{"experts_per_token": 2, "init_std_router": 0.0213, "norm": "rmsnorm", "qk_norm": false, "optimizer": "soap_variant", "batch_tokens": [65536, 131072, 262144]}
Below are experts of layer 5 (counted from 0) of a mixture-of-experts language model. Rows are named router (the router's row for the expert), gate (a neuron's input weights, with its number), up (a neuron's input weights, with its number), down (a neuron's output weights, with its number) and show model dimensions 0-31. Each number is 500 + 25 x the weight over its row's rms, rounded and kept within 0 to 999. Numbers have three digits each.
Before each expert's rows: "gets" lists some tokens that make up at least twice as much of what it gets as of all text. This comes from a sample of Wikipedia text that the model never trained on. Tokens count by the router's weight.

# expert 2
gets: " |", "|", "-", "\n", " |\n", ".\n\n"
router:489472495517501453481471502500490517477513524523484547535527555487495495525561506516482528518504
gate45:457520472522497496511501491457450471479513505517435508500513514511491487503455474456437532515525
up45:485504494504493484493473535470480515489542513479508461498495541521484508494483495486470489505505
down45:445481464495461450527497474487501492516496487503533514492503523465505486515528508496475520487494
gate46:504525464464487534546507489511531478500447523494495495502528498504503465473490494522481525524523
up46:493531488513505528521534488485472495481486490529480493500466428472444432483543514519493539499480
down46:496493484511467552495489522562473511528491480474513513489432524477465499503534472478461499519472
gate47:433508454458532532495551505469461496456503475464492511498498519537483512498509517502503540502503
up47:545449521469524480486522504547518487463478521498505507448527475462491508514502470483549503491542
down47:500481490504466521464521525434449448484492547532493509494514506486503511555520473483499486493497
gate48:473535532525507500476511489473511477489493528493513503488513465551488479522487521484511489491471
up48:522516515471520512556519474453470518475469497532424511495485478457498461460511506511490545510501
down48:489490494545538539443482514496525513501521489463481505494512540525507474549487493473460513487444

# expert 0
gets: ",", " and", " to", " of", " in", " was"
router:527478478535482492466509502471503497556534499503492502508554528480536470512487462524495502491529
gate24:478493502461466526529468485529488487488554504512467491526522489477470508461491496519489492522532
up24:518481520516565539492517494497520476523507536433500476492556503517514473534479478503567560539526
down24:555492511538529493476538520500479527502493504509491485519498470497504492529537481537500468486499
gate25:527529513504526471493449476515429461494521466464519510462483509510483490467519516508456481525478
up25:498497527512544513503562540536519501509489518505493488547536474478512506498497458457463482479514
down25:488486476486481490507488518536557480495503476523581487509464490483484505468496506501515568530500
gate26:530510483479518518469454508529515515484469518497500550503518526536507473471456476440492508452520
up26:473509484523521484509497524532535549481533465469501479517517525527464478471506452523486497479495
down26:516511485503447530502549502496531491481494487435461509503481501531499509472544500521465533451490
gate27:463514484493520538499504502483508480438551462499547530475502472499491520512502449551478521532542
up27:456519534473531456526502509478522503532475508514509481483488486523538470530525511474501537498467
down27:522487542510517521468525483511483486480503481541489505502469502471514569455514500498508533503539

# expert 5
gets: " ", "1", "2", "0", "9", " ("
router:466513504534465474482491504486512502472491523521490510510478496502477517569516536456483571498499
gate45:513478509506501517452499518509510514511481487506534508554490475518457497495494487500455541510499
up45:497497527506532495512500475500523509481469474504492507510522505505495510467494471453508429517503
down45:492484536509493489521517514492483496537548488475471482474535477497502464511488528465511462519554
gate46:447506516549504538459486487504466469514474477493502520498441524531490491503543505506473546495501
up46:502491528509516517469490498509475523486486501455526480464457540528536490488504527502493484507488
down46:443476524526502494480446472527509512490522549507517532514505507487559456484479533498490458497519
gate47:504489460504521525476484505513509478513490505508498498494472461505454508511492543496524506520480
up47:518508512485472462504483489516496558468522505510502499499507500510518487500487495472481483474537
down47:520499472469496517503494516490470486518494484495450495532515476482476459553493515498449472456498
gate48:500494520489441493529467529523481485511501468490481484480530564515427512515464443480511545535492
up48:492512511499444511511514519467491456463516485486534497490494473525476508456504480512492505502476
down48:487526517510491530465539473502496475487463525487524459491497504572509492520451527526489487458503

# expert 7
gets: " the", " a", " The", " an", "'s", " his"
router:536506518446532496508511510486464473513504544521458494516520484471528527552514505515463503472528
gate21:485472526512454527521518499465452507484485520498520486484500498503495494531450489484532495510481
up21:510503513469463528478523515453482462483522498490473511487549461450534436478451513530516516473485
down21:517507496483497485451520549495509449501511512530472502434461496468505479465487482532487490528515
gate22:488505496504495495523454506493482474520481548473509517496539482474493518520468552456448489502501
up22:485449506523499521467513503519504492459507524508510480487487448504488486520449474527519506501487
down22:486508498475472530517509527487500458464457513507487513469516525478512494485503490470527529507503
gate23:555490489487491478494478501481461511489504518503480501530502509501531441524508465512485544403552
up23:482498520538435498485515453482453492524472519487503468472504501511488485490556527517499453515490
down23:509545525500512457460535473443492483514505494505463455487512550440496515514524495500475488514531
gate24:550451539489573488499506508506518512486491496499453521501477501505464536478485459508478493523521
up24:518457485464473524518483500518494493502525496493489533516497499503496477490553538495474553507520
down24:532497582506521508517514533510477525514498505531492534519516487528519497494498474463507469465522

# expert 3
gets: ",", ".", "0", " |", "5", "8"
router:472472491494522452525466482453503492493495520468532515486497502487479503534531510517516567501483
gate45:469545472529493514494479545506527480463475493507539516500513522494481496539558560486483494540463
up45:514488488498526503507535478455517526515499520487466494473464582477518504509495527500528484544501
down45:472507510492463530518494496492499469444493511480517494474473494511507531520490490435483510533518
gate46:513537523469514507481476484488539498502466507485484498499512519524477542453519489491495524466487
up46:474523491482491524482450487528451489491488489508545461518519460535465489521555504559498517507464
down46:517488496492503537506510463522513516522540500500489506513515529482522475558469496530526492556523
gate47:526475471493483517529512485485519512444457496501471534492521487514463490495470482507496531489527
up47:546528495505470533491520528490489530542509483475495518467510497457493517536481526500490503471482
down47:463512466456524489513466443530493479464484497475467530526471478479503495503520539468499497467499
gate48:482523515522505491521502532538528459506527522560517511500494477514503500553490543455499510497495
up48:503516503500468501504501529508483517498440496460559531514456499458515478510491505477514452498496
down48:513505501495533486504484540487551540484482507463552460469527515464503518479538457505458461478499